Experts of a small language model: 1 pick a token.
Below are experts of layer 5 (counted from 0) of a mixture-of-experts language model. Rows are named router (the router's row for the expert), up (a neuron's input weights, with its number) and show model dimensions 0-127. Each number is 500 + 25 x the weight over its row's rms, rounded and kept within 0 to 999. Numbers have three digits each.
Before each expert's rows: "mostly gets" lists some tokens that are sent to it at least half of the time; "gets" lists some tokens that make up at least twice as much of what it gets as of all text. This comes from a sample of Wikipedia text that the model never trained on. Tokens count by the router's weight.

# expert 3
mostly gets: " of", " in", " for", " to", " by", " on"
gets: " of", " in", " to", " for", " on", " by"
router:458446492511522488503526535470481496531510485472451528481508482484525511489528557477493516506491481506492491538481540440523503498472494492536464481524503501509477466464468504504485485511505518506538511493507445476509492542505495509483472507513544521540501479494538506540487472501487478483488508491497549477501549518505473535452448546513471498467492519484468486506477517476546470492484
up3:495454505514535502494486502470514489506472499474468528501518460516498466509500538486513544495525498470481504462507489509471540539523512522538466495529483514544483500509511524539523484475524514505498504468515529486502464503477544522468502486518522524498523483445522452460505524480484509497512529538484485500518532498462480507449520521505491476553539472495458478546527473464523487555505
up4:500480491482537491525510491467504451486497508497539541422526543507476532477482533498526455531498509493538440512468512483501500497533476459506499491497522536485477478424493487488524511500568535526498502500534534531507493506501541500469492507498538488534506490488517528509490524531527490535499485477496533521501543508508494495480493450500493522494501477477504494536504498455484504522479
up5:542500473508477493504484476498468522480538522484490490476497456489497546459507510472457513454455466495519474523474549506480508501542551489522474484530522479536482497474517532510526509498440519494503507504498516504511495499510507500497488505529525508516531505508528558553459510533513487509487527500511510531466524459495472487475493502564537482511492496481551491484474453496502476457501
up6:450546506458521497560515531514538476492496519503499512445481522502521547486498518477517469471503496498488508537491477494505457485499497515477482516482524486523520476496535523521506474475520474516517517482510531467464493505488506490516505485494527519471493469513543463487480506470473498538524517448480517470548527550486516468473476512509516488498502497457526508472454452505493549469542
up7:546534505521499491535498555494496512470533493510505528507491493510488495489476526483473481513499483460489505517512499497515551468456518484447478487523489470506475498452466522524511456503485491524502496485432521519558531504486482492496503528438510498517480502517518511510500516513505495467518553485471505484486525536485510490518449515485531518489542533495529461510483484460519479449450
up8:491538507506435509497496476499529434512532534494518492463459497515479510471507506510523499494502490549451482504504462532489488497468484535528504512519538488471483446515504543462492546498487517527512468529514514530476508511524516498511473505539502493524458514508476522506472437504502514518531476483513505495512558433539531522515506534500488491489516526492528476484507524490495524514523
up9:527495483470522513515500544447445531534507494498514531510503531524503485459491513497506488526539502434509501508499476499491469502530492552500521490499510524526469475516471490496497462469485473488510535500496552533523453503522507509493501534479534563524527542472515536526524487506504485476507549536513472476549493478523491480500548506488471518483485477515514496492477534483531495465518
up10:478489469464528492509489477477518501510536547501509502487522537477500519512507540500546453509504534493497520499515553505531489505490523486535513453502534483460510458494535512503455496501477459502523462494486526532500523501481533537488505499500490509537537499535551516511451478461488495516506472514521507504468501486531549526513500508443496557470489508506513482495476523505510439484465
up11:486493494489491534499514516516487504513506413491506527459467499526499457512486527495531538542532491459507512524428484465499500503463491500484510492474512501505499516496454472496519444509486511491510503447544468492474534506472496487473461517528497517492518470473507532456484514537511475518471454496502552522504535508487513482484479498486500452476492498487483567501493510488489491513491
up12:486484475563444510523527511497517495493483516520518498488496498485486508520489538481513486428524538469495522455526543492475515516483473542504492478517469510496513485445489525465467489506562522508497498491530479496477497508489471483478497428484504513491490471532516476480489509495465454460488455490514509492522519470520494456453444533522496491509491505471487510538515506492509487483496
up13:512484504517540502498504508527503515536507461491483473529499532502515495440538532517487519486518503514502492527469509508508496524515499485522510517512504539516477529502472507485503474478546456531518459486515516546494531504492462488522497533502514549491501471510513514528462507501516492509459508528530429491454495501510500483517519519460511490430500480553476503494480512438521445484542
up14:503476485493483529507487536495474531498505440501483544467502491496470512473577487490504562480529507499491506497458519465486515527504546493538512538493524529502466512474519465451513467482477495516518513575559493513495498502471524478491483488531509501484513474501498495517505508563511483504487518463480557529522480533509505530485477498484521475502520505508486494477459516496530502487495
up15:464463477517491538532489505470430515513531469467512517474495483493465457469546517507554509483500483469544525472506551500521524458504510465482482545487492511508486510484536521466456496505524547502494497554520504480477480502501480498530524512506505500473485481536524494506473539522541473510495456484479487482505475498512512495514511541492492490504485497529460479478467512511509523443492
up16:485504530492506463550493513516515537517508513483479520461532546522536533477496521494505533472478463501517533541490504504493521491485516495503509497507505538495543494500472505532496515508504524505523466510482482494520566507485527493494501501476488528475492479506502497508537462473447474490453540515473478463482508473504543488476546500510447536543486527460444505467517522475506508515554
up17:482463490465511506503481464508509488499486552500528488500475510502492452466542513487511517481534508465504494499504444505477489531526486482485502484527472502537475510497526487455525499491519512547487505496530508425469447510472493500511493495502504522535493479448493495489500502504506502488539472440482460459494552518531509561503469489511464505479535459476505520470494487482484520506459
up18:527499458479536453492513544481493487546518501493531490514497469484514503539474492458477468473487524503491540514503529526562493509508519514497435491507541494530544458488518528514471498530466566490501526499523449469484481500523489504506518491535503477488499510468480482496518485536507545485461527551495512475518493485513486514500491495540450485524470536503491502464509496525508476504506

# expert 2
mostly gets: " comp", " Act", " Sp", " music", " exp", " sp"
gets: " |", " S", " D", " R", " M", " F"
router:542490501530506477516471525482482471517568499451461553506507484485538541483507493505491468515573484489504500464487523461528496461499505522502502509509502522498509481471484477498515465503518444529466484512506516481475493560500521520540514499515523477486509492497480479533498465515490526507522498454456485477538479450464524540513463509499495528508507520474489489498468471495520482511469
up3:531505475549486539505524532485560489511500518518536470523471509536454467541481497510449438498475526492476501483476483513533529507493512538532522544504472486548504498478483536518511485504529521532512519518526488491510490514445500483494493506523477491489503528455515484492522513439477511501466497511484497526464525489476496491522555464476534477502525498500548513507530502516496509484526
up4:513499436540432512526501488520493511502519522513474490481490489493491524497510465454508529472460504500526496485516524504530517512475526477479513499468473493476529491458494473537519497552465466515492495495565494544514524504514501525471523533483531489529509500437485528475508505516471514498436483498466546496503511527496501512498494499513438473499497491511477497480458486443504497508502
up5:486482468495484511449481528565488502512496513503539495474516540518517487497492537503514475449519501477502468552488483521500497478500511512478458451510546471479461505514479505524523503507499503478512522481502485517457472504512486522490463491526491505512488477522460513482502460485490496475554480503483519568530512506514486542488483457518557550493488496513526505489526448485520455484482
up6:480502516498537496537478527474497461481468510456496486438478515459517542493545452515544450503529484536540490488503495468498521525489504460489503525487469491486522462486483486497538509481483504510489562464510458509497488499445525508478546488479493480491504454444531456518476493528510537514511503499491516504515509520513497454501522488539511518491495492483502478516478482517523460482510
up7:511503511507536519536485528496462473504490499528531491513497510496499502533526482460533477457519533465511477493558470512494513512490531510492538488489511507462494486477504473544533451553493486468500463528484486484522466517456494461511485543487476503485470508483507503499477453490436503483456517475499498517533500509545458506557518504511500527493542510457497486478517497519497533458492
up8:506474516450488482500473487488491483512488504491508515520481491468542532517484524506461482509475470474465529527531480536481445518505488484480515492524501456502514530507508508496474464497518522482484518478499508476509474508524491470476506489482516491465579482485551442514521486475473459495484540512447469492517478529462472523541507543494499531517531472473511512485526510476536508553489
up9:482514532509502496477505483533478461505510471528483503468528466461481479516523507535516522471540495513534506497453570494510488549467496468488523494475495499486509511477430467500506432514513489539493470516469503453488482502496514508495560455491505514467469486521507473502480508497460499511450478509485495461547507464509501543492507521489480496505515519509471490489531482513493527533499
up10:486532501462542504461526497481548490473522535511452475526473511466495534480499478546509551481506468497467529469474496492525466492450476507504480507493502526492450523503474514507514487491516478509512518534495524524468513503484504524502502479459527542500492486488514459523475523524520472512548474470480514449523509517474457506499498530493465456510500515492527533458493456511493467515541
up11:552488494458486494515486535479485487506511502505486549496484493477514507534499480536514487484485464466478501510515488478491530520515544538532530507507531456496471458519505515534497494556483503470508485471475517488497473502520510479449499497454538510516491500491488526504493528544477490455484523454477483452530548519452482468461493486511514486530517518445513481483512472495534466460498
up12:507494462513502493483522518504525456556455523493497447504474499443476513455519494542502495518494528495501492523506534486475516542490495502523468551501478502481509491494511562503529468485529530507494502510468468485487515507503499505507533512450520496497503503520482449442482492524473457487472451440525509500498494504490507487504489511443519460522547501501491472510517533536508483478507
up13:526497500510487520551461510506493473506470471499518471485470515527483496528483474492474495486473545507490508451494476457476537520541536518526503489510522512502452534514522525524451469490507479459517480515504507517509549515460529469473464510513489460498511508500474514490470457458482462524471505490535493463521503497486543515496562512432530500482504497473484485520486494520491463506509
up14:499493514519483474507471487558518525496518468500519500474498506520519504493452505475547503470525472508524490476471491485526475475532512472491469462486494522499540512537441478485527506512505522527510477499476502517494536501472521492536479514471500522473509490524521498479463480484446505531479527475495540512511539490504480468481507528531546496497528465543448530484496555497465467529551
up15:518506514503556505508496532471524493499513459480540490467511510564517465505484514518528552527476482489515491502535518498460502490506532513498504511515536523552468446486496485497475502506504464511499506524517516539484473496482467490489535524514499501520489490500494526541473472521494432515508462530474519495474503485512488537463521552459534426485514493506513512520521498499487515469462
up16:523546490450499515498496496479540505532485519497549529493522519477507494530492529474461452473521547480505466532538469487487515539469510537486529487521527498491516498468537494501482492534509465484523522517534511481519460508537460516508479520515480471472474532488493497468477512481492521498483436546470498525467494529485514502489484495458484506522499504534524487482471440455521497491486
up17:475516491501539508493460484488530480507526462498514515454475514499454510555462515534508530493537533560486488496484484492450490506477531495540532527510503508519533512485517488543482503529524511479508514463500511524465516502493535442462487538504513492514511464511511512503510517527504508521498482461475522490520513480498536489495496487504578495438521482503524462523527476538520484478489
up18:494494470500504514524504492470452458525540487458458499452487487510533486535478498558479513465518501485535503485507488502530496513484527497547451532476509466488497494484455475528496496495459510473514538486493479477483479495518519486472511515531524493523489524530470516561512514540455530514517506494500515490508488506505462498458451529525538488511521470476526463523503479534544524479507

# expert 4
mostly gets: " The", " \"", " his", "'", ".", " her"
gets: ".", " the", " a", " \"", "'s", " The"
router:501469524527525501502497528488464499513529521450506536473525474511522498481518502500522484537513493505504528509509540451519508499545512507539476471524524487532477481479489491496519483511534488547491519507493550466478508540513562543495527471468522478500498504518497571500537497479474502491501497493475562474465513505522478525486493539532519485487473554506537481493501483461539477481492
up3:508560531509475524506508474503498456457508511489530537485512436521494497486517504497477510491520530488514519508509478463500502480497526571465516463521501490448489489534502460472474469516496470519496522542452533494519495509492539527523520516544468498468493480500515502519496453545451457495484493514516553508489492548487502491490509484554512523504492484510480516515491523492517476528517
up4:485526508486536534476516498481494546521466517501508496470522509511476467532500492492506585509495455510440505508517462502446526522530504527478495487495474527499488470491515480528497509464492507507478498463549454518466546512543485509488492508525486535512509488439518503528505542481479525502521467496494527479500526507511515445470489484447510513499522485471489511504487555510496477506509
up5:519472513491496501516515477472557512463510480497522531475521482539454493487469455498553492477497474484528458499506483493504483520473523493489480489462528508498494530474484499502514492538501498475456496501487564524480559507523477560525500528501491496482482493511524515494512516528428527460525482474508508511491514519516532495512470496539481467476505523477519507495536466505510436460497
up6:481452486483474534452539474488481489494475500482512489554501457488476524524503491536500489512498554533497487504534509460525485488504546523537481491567508470514474476534475490483486509479478477537489512542502513475503462503540501507486510475476496463519531509511489535475514488503502544470485498502492501495507488526521476503547496499509513470536486504508531499497540482522529495407513
up7:532465522492498503507498484501530532498517521471482506487507477526520478479502469494507457534515455478517517533493547473517494491538474484494506506513510516496507491480475448541557522501541563521522498529539501476474469500438467497499470496469491506475494505472519533531484511521507439543510513510486547457489481481507483510493504512506502506522522546535512553476470530478487476508480
up8:461502463499513516503534518482531496487499497448503497507538490548487488475486481511516442491527490489491482483514464468494491514522488523505485473523485480487484492489472559468550517533519498480496511482493556467536509503508491499501478506461536512475504476548503488555501506457486493501500490522539536510460523534479466466499472501476435524487503529481494485443521500482521483459468
up9:516456519526494476512503541522524516508512488469482498460497501477502533499512536509473492466531481505524491531491526468491544467484509511528479497474504502502511468502458510481535517468536460486519523426487489499521453495512474528495501540451484477482484509542521529534497490518506452507507454516466567488510466527475491475470531495517458496512485496536510485519504512489550472495526
up10:499497506475515533488513525485517492449508450510493499475485526517493494448507486494499541486484473508528480504527510461505529505509527491564486476459515474484520441487513505471529486529503512498496473552497537523498507510465467508469483538452468496422491521477511503512497478500508479459474481488488547497501540495538498476471503479492523499482536495508561488504480448510500519534502
up11:491488491522526515478520522511513464471501532468487506493531477517481505484466508509502443518463542519474498446518533507519535518530519495506542488479486450455503489487483551516475531492485506491490530536482496501478486504496556503481481492453481536523543483482483519476485501508492498503511497486493523487516486527556471472519529475472528477490438551497512513516550532492481507489446
up12:475474507510492497495473523533492497538515516499508468491545506471518505438479471506471486506480523526540520517511521510542477480542493495523514543469503513534509497501500535527551480503498517527510503497458534507528486508499495453474468495507520463472482547488491511475485532505495524478519553471497564502457507499505455477477455556504484483526486523489499461505514507548492519459516
up13:542477496523524529424458491480538515500468529494500499471517479510487504465482455476510468478491506485503487474485526509508514453501500543471450467456577507480522491516500518499497522466473497455489492526468526496487481509540487494488481524492500484532507493513542510536504518536506526510503519514494468547537480504528521494528550506485521516494517463508480487509537519478483462470508
up14:490498457562544516520479512494454500450490489505458509505456477516506508463524519519507499489542493452550495489536487509496484487498521498525481481562552514496497489490502491488470488501512520503510484509539519546482523509475494491464497461447515462478480504501509511479539467492508549517457472495460507493513527486523471524502506499546487514479472524540537489534521520530507507535487
up15:495466511510468485490537474466513515568510504497502503496511484477497474509550480521499497501487495519503505528509516503473501510494510529526533533511497491492502457476517512486450481523479472484487448500533546490491542506466475513468502528477559527517509505519507541539486539489532522509483470454542522471464525520516540505441494488469509545496542518469543478525526506511482507491531
up16:483510498524511541494483498476466508491472531520483532476559510489514503501516507537504493518511508506498508487497509538509500467501541501481517493520491504473511446512505556501495498484510454503490509486448538477493445508519472527505503471521501502514455518519495506480536519529476480447467478440501533514478561531519486528520510494564480508496501475502440483532520542478522521472474
up17:516545512492477475510519499525481526478484504507455503518487493557492497502550481501536513506498464489516513483532530480482501502553457503535533527518549500508538509495523507564480475470485471488529544516511504518512518514505493529526525498506515474501492525524517567499489495496479508478483495500479568497507511483449480510495510491537505505494446553536521538507492458503470536521517
up18:535472504471497500507483495537514506517472479508549520503511527533506519515478483513518510515474494495475486507531508444504511461479474525516506488478534497503538476522467458490538507526478477510469490547473510482465499505503451491507535492491534477488485451494478446477506476480455494490511486503460571488486512499525524469502492498477500503501452547541512479519525545501564508494533